From a checkpoint of a small mixture-of-experts model trained on Wikipedia: 14 layers, 271M tokens.
Below are experts of layer 11 (counted from 0) of a mixture-of-experts language model. Rows are named router (the router's row for the expert), gate (a neuron's input weights, with its number), up (a neuron's input weights, with its number) and show model dimensions 240-279. Each number is 128 + 24 x the weight over its row's rms, rounded and kept within 0 to 255. Numbers have three digits each.
After each expert's rows: "comes after" lists some tokens at least twice as common just before its tokens as in all text. This comes from a sample of Wikipedia text that the model never trained on. Tokens count by the router's weight.

# expert 22
router:151144154121115129129138109145129166153137115098131079162148158114118169116112135127152108120160130137150157115108098132
gate0:155108126104123099114134135113115134135106141104109134107119115161089152140108130177120147112112134099126131140129093061
up0:110090101122192116133154116186158134143153128105117141181146167113171114156122109120103080080146139152094127118121168152
gate1:147120138124101154108140113113133123152141168091114092139162151150143161143124150090161134142107118103137162152144133143
up1:137089115130125163091111127115089145142154168125143093132111165156139114104132147130124106126118101104124127125163132167
gate2:105128176157136124130127126144138137088108112105131141151121099136108133152108093158138080133143119086160135065133104081
up2:152134080118109126168149126115155129146149090150152143124146101135153163096132141098171128126088139151110091166099135173
gate3:099136147109081140132068109139174130135129096154127111102134159140081107116136108111188099119095158108138122130120095150
up3:117113123148118128135088168114161093143129088171118100110146147132112139134156110152100116103152158153125134142140154139
gate4:199144125116117122116140127095101130133160117125134101152141155168158150159127173107155097119167118114143145121143167127
up4:108145144142154114179098119095111115119073138109133143117135113159155151112105102112152095142103078109110094089149117129
gate5:109182148134128101132107137125111143144145097074121132108147161131069162120104109100135132107100106113177148167127113127
up5:142117128093148125123142129130123135118153101123101113123115125120104109125122140104178137092099155116148139171097115142
gate6:155122132143146147155146131112135120162117127148165159157127167147112200144092135146140055149115129175151112156151119121
up6:127128142102163128122124145140156150139111134109041071084117121128112148149118130097122171114128131107108150117093085138
gate7:172134165097084141151109112151139135134171134144148121177181124152112146126142119093130105166177120088179168141123120081
up7:139103138154160132113119147136093121167110140113101130138152118122129097149115106147129126105112098120128108135108092149
comes after: " |", "|", " at", ":", " with", " by"

# expert 23
router:138131128136101103147116131104139116139119126113144123164099133128112151121124162117115111155158112143130124123099107123
gate0:077116140099104120109129138131115098125110113132133105116125110116078159101106119113140102109140065131138090171086141152
up0:150124127120136102120165130134149137172103124160153118143125151125108130102137106108120067113111093090137107185111134113
gate1:095112103097084136137166168115160122113154089134143156140107105168118155144103095161107119109145120165108153134116121108
up1:154141114113098144118131133127103111076146134157115088114095139143114148133135134134133139098128080163111132136139112127
gate2:124134154113127105154097134155107144156105132184154142133134113158124172074144133158106143098148133146123126091102086146
up2:118110111130128126118145126113106156131091096124154109170103136156141079152142113138159167119135125139067125120126161126
gate3:158139124096082172149135130105138150171111140137151102110159078148123118130067117120148155110089086128161139148124107155
up3:116126133130159119123115101143160089060092111097128144166148161141147146115141133113139105173152135134117126074123131140
gate4:152124154150131135193091196137170139107126140134112103067121156121148124135090129108157126141137116145115155089140168131
up4:117093138105153122116117137135146077087131123120107141106105164107123135124098116090115152136152108121154165111098151092
gate5:160136110133147162110139141084126119139106054124137111122147158167102121150133129125116082127108086141140149109098079156
up5:141132145107110112085144115093162168143145109154150157132167160155152107131125153143180134167131103095133080156136150133
gate6:127104145121108145123137168099130109110130132165091118085144122160095127152144143145162086111110143161133153089139109111
up6:090117122177149123112110129115099099118114102165104138158147138160102127123125115145174130154173091135098084130122112160
gate7:156158115150139140147110160138154097141085112112123131126117167163152118124118105118150125148140136134168137088135104139
up7:145109117068102126081140103171117139118134139151171098152133081115128112089162135087149117151138131115121123131116139091
comes after: "\n", "-", " in", " New", "′", " United"

# expert 10
router:134144137127130155092145128135116137108150133097093167131125123134131126168147109117109143139073151150132119110067177144
gate0:134148128153167122146139198154081084113140157152108141127107127084132154152123168116172090144108154094106154147131171130
up0:136093130131076123095124089127131116161085132118096151127129123156109148161134154129107154096126108093126124146101104110
gate1:105117147107130126124144066091134128157102128137171117141139124164120134133144149113161155109112165169118105145119104060
up1:125163131101141129118118127131104146142151106142150111090084162115087133108108128126107118170104123136149132137124109121
gate2:100159149111174157159167130127144076124151134132119134124168181101129127154100078086124124124155099137125127118138139112
up2:152144149103122135151135130101123133202107117127116160153148126103110158143147110100121101113149087143150139135162142137
gate3:136085170123153118139120137140072101140143167136155119153114097092140145112100107121130124115157168155163090109121136133
up3:138144115130110159116124126145144159131128130128124135123187125109110131147159154158132136102126079141150092136150148143
gate4:128152109171149131160135133155115111141097143161088145145166139172176141156131121115160129172118108141103121099102148125
up4:136079136050151136104097125166143119135110131115162132124142125138105174118096117106122142085125119166153103168103120124
gate5:136138107079167175078142127117100130112168106105126116130131154108131126146129113175115098116111139159152109157155134114
up5:133161088102120129096120159095125081127182143120127112146158130156126099153143114193105128110140117167159134162132140109
gate6:113117128105121108107127136113117116142112141158115124069165140152140146153153113129126148108105151162070132099120148144
up6:156135136105133097129133132150085129084137167123120132140087098096113191117141135165092141129139135095105163098138148144
gate7:134109126158179179124140131137140095151112122149126120143117107135130119123130114135146147139140171105091147172087172143
up7:150130129148128113151103166119124123159152129192171122130129099116140126131134123189114077077142140183123113134132137127
comes after: " the", " a", " The", "'s", " his", "The"

# expert 6
router:087114170102155155121148130119121134107106157150129128117130147129084124088092109106108133112197120153128153120131089161
gate0:149118096072145162124136092116110144108142124137138137133166160172145163119084101120129117074163100079097152103152070150
up0:100102150111144159115132097102091123097129119150129149140149135150154147141099099168153092107177076102101135154172108160
gate1:090140143122119116107136067126108103139140150093082125096140133120114111161095095096082103106153120133148136147192108155
up1:187106105157123169126122143188128118129126095131128134161114120145176144129179116168154127102118105153092100131052159100
gate2:146164100099132147081163150120153149118123129169125132142165120129097107145105128101140147097095130159152115145118154152
up2:163100139127100141132142085117124119120172100159161147126125129138134110097145127097087114137147144114126137091104147152
gate3:159091066118171145129128133149119105165114133158141172121085112141156139145131116111137130130075115138144174148086140157
up3:097124185149116119153115122107140085106146154094166109116171155136114089117147171132084128112123169134109107144131085133
gate4:096139080102162106144169102158133135165150127136134126141129159148075167111127085121141137093132166145070152128170176144
up4:132155147123142139120135165112103102146106138155119135112126139135126111151101116093156172136161119070117141126160109144
gate5:127109123144157162136136140094113129101118131140131110132132155139126111137132130168110140138205165122120169102154081129
up5:118165126094142101145100147117173160106169120133143149144107144117137145124133101122147127113111118148181109183097119155
gate6:078118127132125157118119135122099180113139135141117117129136138108095160142095117128123137124168151113107158123116119114
up6:113151120133148101140122104141101156152138114175137113127142139152162118153169142093101141113138091123111095152152133099
gate7:131156136091154174135124126124133193145141157133103095153107140132129116115118124171158153143144103098152172115084122159
up7:097114141113098176157088150118149096163111136111145106103091110146119134115126074137160143149148126159140113108132116125
comes after: " of", " the", " in", " at", " for", " to"

# expert 30
router:109132138135100114101150119148108143135168138118138112172114124112149103185155127129134098109187099113120143096087089124
gate5:158084133112096149108157154161134131100157118165141156122109150166117115121099128129113142100128171101118093127140110149
up5:189116148093128098083152120183125111137138147142077130130124139129138127127136106138131146074133144131105112142129136156
gate6:127143147129105121080121123114096148070136161163122120123136152105134111094094104139110164113125146139186172148165169157
up6:107146131143114109163136160139157119142132080092130154112130117147137152159115120148146112114120140113085091126116118115
gate7:170121143122083135110114150114139119170131081103125105118099188146109099127156132135136161152153121114144191112150138126
up7:131135166126104112103096108121153151152154165135092128134137147165141141129167158142111134152154156139121166108156117126
gate8:118109123142128111131113092147129134114142135134142164128148131138117170111116115071136129143085162084119131115176087058
up8:107136139155090095168103119134166112117145119123143118125136107125164113127106125089127076121115130070097100105137124093
gate9:140124121091099147154115150120125097103119155075157155124138147162103122136148104073193090107175117113102097149114142172
up9:130145110079166105155111125128175084128138149085161152123151127132149146133133152091178124117158124127110155146103112146
gate10:149131157159150120116122158108142082138106136137174144131136104123113122102151130165162125179167093157158141137125102136
up10:106135110094099170096139139142133127132160150124102106134105117110166107142098114078099118118078161093095134126145139125
gate11:125082139150118143174129153171149129134149151150120172124106114151108110136129116163158142146151144149144106154131098138
up11:124113119179151096164147159145145142141162123155132143160099105157110100136084137134147154124161154173152111116098118106
gate12:137163121094088116120137128101141099168158149167156145130179160118120082111112107146164122099129128124172150119110127112
up12:118149106152153088178127132119168142097148128086087155140111138136137143170126118107138116145094144146097088139157160095
comes after: "\n", " |", ".", " ==", "===", "=="

# expert 8
router:146106141099144131115147156138103124132156122136120164085115106113139136127138112126139063107175145142141157130130098118
gate0:116148107108142090140157115113096138119168102112158152125135103156121108139086140113124105083120147132131103143126112099
up0:125143110117112106120139112121109120089159152131146164106124147117137102148086158129106051107150132126112117123139126139
gate1:114124116131118123111166063105120153136157168089159184152134083114093111163149129153127104157110141109135136157128130168
up1:146137134118147142159120194150116128156121090155126094137137163145142135107129123097157143127138103115120133136139128045
gate2:156135136145103110110129116144117099107119150145113135113135116110177155124133164163074100127142127117151105132112172143
up2:166128136152122108106134139142146119126142117135097106087125113110155133126103124129108127126154116128099138146116137120
gate3:074113165129141108129155122112082126062120159174127086097155134137111172157111146158123117137125131114137152108130106112
up3:130084125079091110118150122118148140155132157098104172125149100089074080096128104107184128147121141151097118117144149140
gate4:150134126088135146092112135116178167176100132148166081137137146141086118136166121108129125146135086121151117090116115161
up4:099112157104105084160152138152132122126135137123105152094156151135153142126142126129101178134091136169121104132170167131
gate5:122117148134122140075151141148105126137124132144175188153095120145143117144108111165131119147135157191138105167129119140
up5:143163104107157089150072102113158151149114128105096081145157133126113139105124129101104132095112106111139168109145115154
gate6:105100164121132090139186146145083089108176160126128105131124112129115139139098144118141104142095140099106092121091125105
up6:103116161117129120106127144148106079149126140125142071142142127140149157148107146142128161135105148133125105091116143099
gate7:105123143151120112108133130143041098118128156138144159160091055122125125137142141129155101143133115142110127157091118134
up7:152116112160121141148136100121152154146142112167117135155168150128115129120116138115128164126173139082159112111126112133
comes after: " of", " a", " with", " and", " for", " in"

# expert 27
router:080163142135096140131125148148116083152110118121109137122089116110131129110105147106117134127105136100149115122094166146
gate5:110128126123137143094146195124143134142119134120140118153124092115114127132141119109108085122141140137116171172108199098
up5:156121119099158124105166107135148129103139169152117127137122125158131128116111166113148107125102138102132151112079118146
gate6:117174147161106143116157102163096119142147122141100160125104117120140114131126171155147136078148147139132136140114138118
up6:148098087098153100155144093087104137082127106108140122110132161120117117135135147112169117126139103118139094101154175090
gate7:121105092145114127100132151082125160179116135082138137124139139155113134128121132164164155132135143086135146166113149095
up7:132122184094135162150106142147131089092138155118117147150088134122163087117122150137100096141121108140151119114133117140
gate8:139144166100141164122107156120124097138113160135144171176130121131100101146090141121153107133114184110203134111118123148
up8:113137099137137116137154132147140152099117101121123105087106141115162130093146088171100175125131128151136147126125108120
gate9:112129140123130143156153134136119100118104180171126136135105143132159096131116102124108163094168129109141153154145123173
up9:162098158146113121114142095108120119150105113103112121119141112127115140118139138096087102154121136123127128135132103115
gate10:139103142152139130149164163131106111139097133138134143147136164149120135164127082146093149075111143131130119158152137190
up10:150132150075137102120123111110150080127199135132107075150133110139156109102125161130130102143136130149126137090128146093
gate11:103115176095158094111155149114125116118141117162105149168109122113096138095096134142109112067130144103120181128201143084
up11:093130101118114156149120139169105129128140134107149084094155115112093135187140124159115135149141152152128080107123165100
gate12:146108106128105126117156146109104135078124137151117154152085135108112106142144143132133130088135164100107169156112156111
up12:145094117137105092134149129122138070107121160168135128126119082104117140162106101131154151110148096136115113152161174108
comes after: " ", "\n", " 0", " 1", " 2", " 3"

# expert 11
router:109132118108138155134124137158107171115121083104123151136110139144169131066142157135108140144139107092130084141179135080
gate5:131158135090100135101085140141190105135139143139161122122140173156119143116185146174107146131119133120175097119126134102
up5:081115148150131127153129088112061138136094128103105109097097120129163139128082126146146113128128105151131173135115105115
gate6:124159144109091143148156157127091070074153182092103133154132193127123154147129154134128131151140098114200143120113076143
up6:110144123126108116118109141103163139124101154116136099108123092119152132116163133083097076157102125109114115128090155134
gate7:089115129109097159160118171096144131132124144154117126145108103160139141136160164118126118131087190121117098138121157135
up7:136112115135139069087115122106094110123108119166128154201103139115153128094107158126124140162128089139121136148145081146
gate8:121129122061134149103136104115120114175153141119148197144136084125109150122139152137108136124131178133107117131180149112
up8:140125180175128086119112146126113148097150102136135106157118130115124091133117087142164136147169119143136115135123109122
gate9:114091094147118104131128131099096115124128149162067151169123130160130117100154132128166130137149132087142104148132140120
up9:132089110178113095135128105139100120156167144163131144175103117139143090089129069111152143085135111112145109141132114100
gate10:162086106116126146126144130148145108141087145109117152189128117166165143155128105130095109117126079107155124123120099147
up10:115122095124167135099121141139134131147106158129122151163126122148134141138106089151109107130137111139113157106120140133
gate11:091111152155145144167138132115153135169108135104119104098133139191150109167107172113100108100125097148121136169149139096
up11:178138134156195118159121125132144091127140134129117130159092115110143195152136121131177098140121123142079165118142161125
gate12:123127102144152138087089122135149135126124112102110107175108103172129073110113155148119119135066144149123100127115111138
up12:114158142144139147173123159104147153103114143142119134097152134145080171158109171135113142146127133096128162135127123104
comes after: " |", "|", " /", ";", ":", "″N"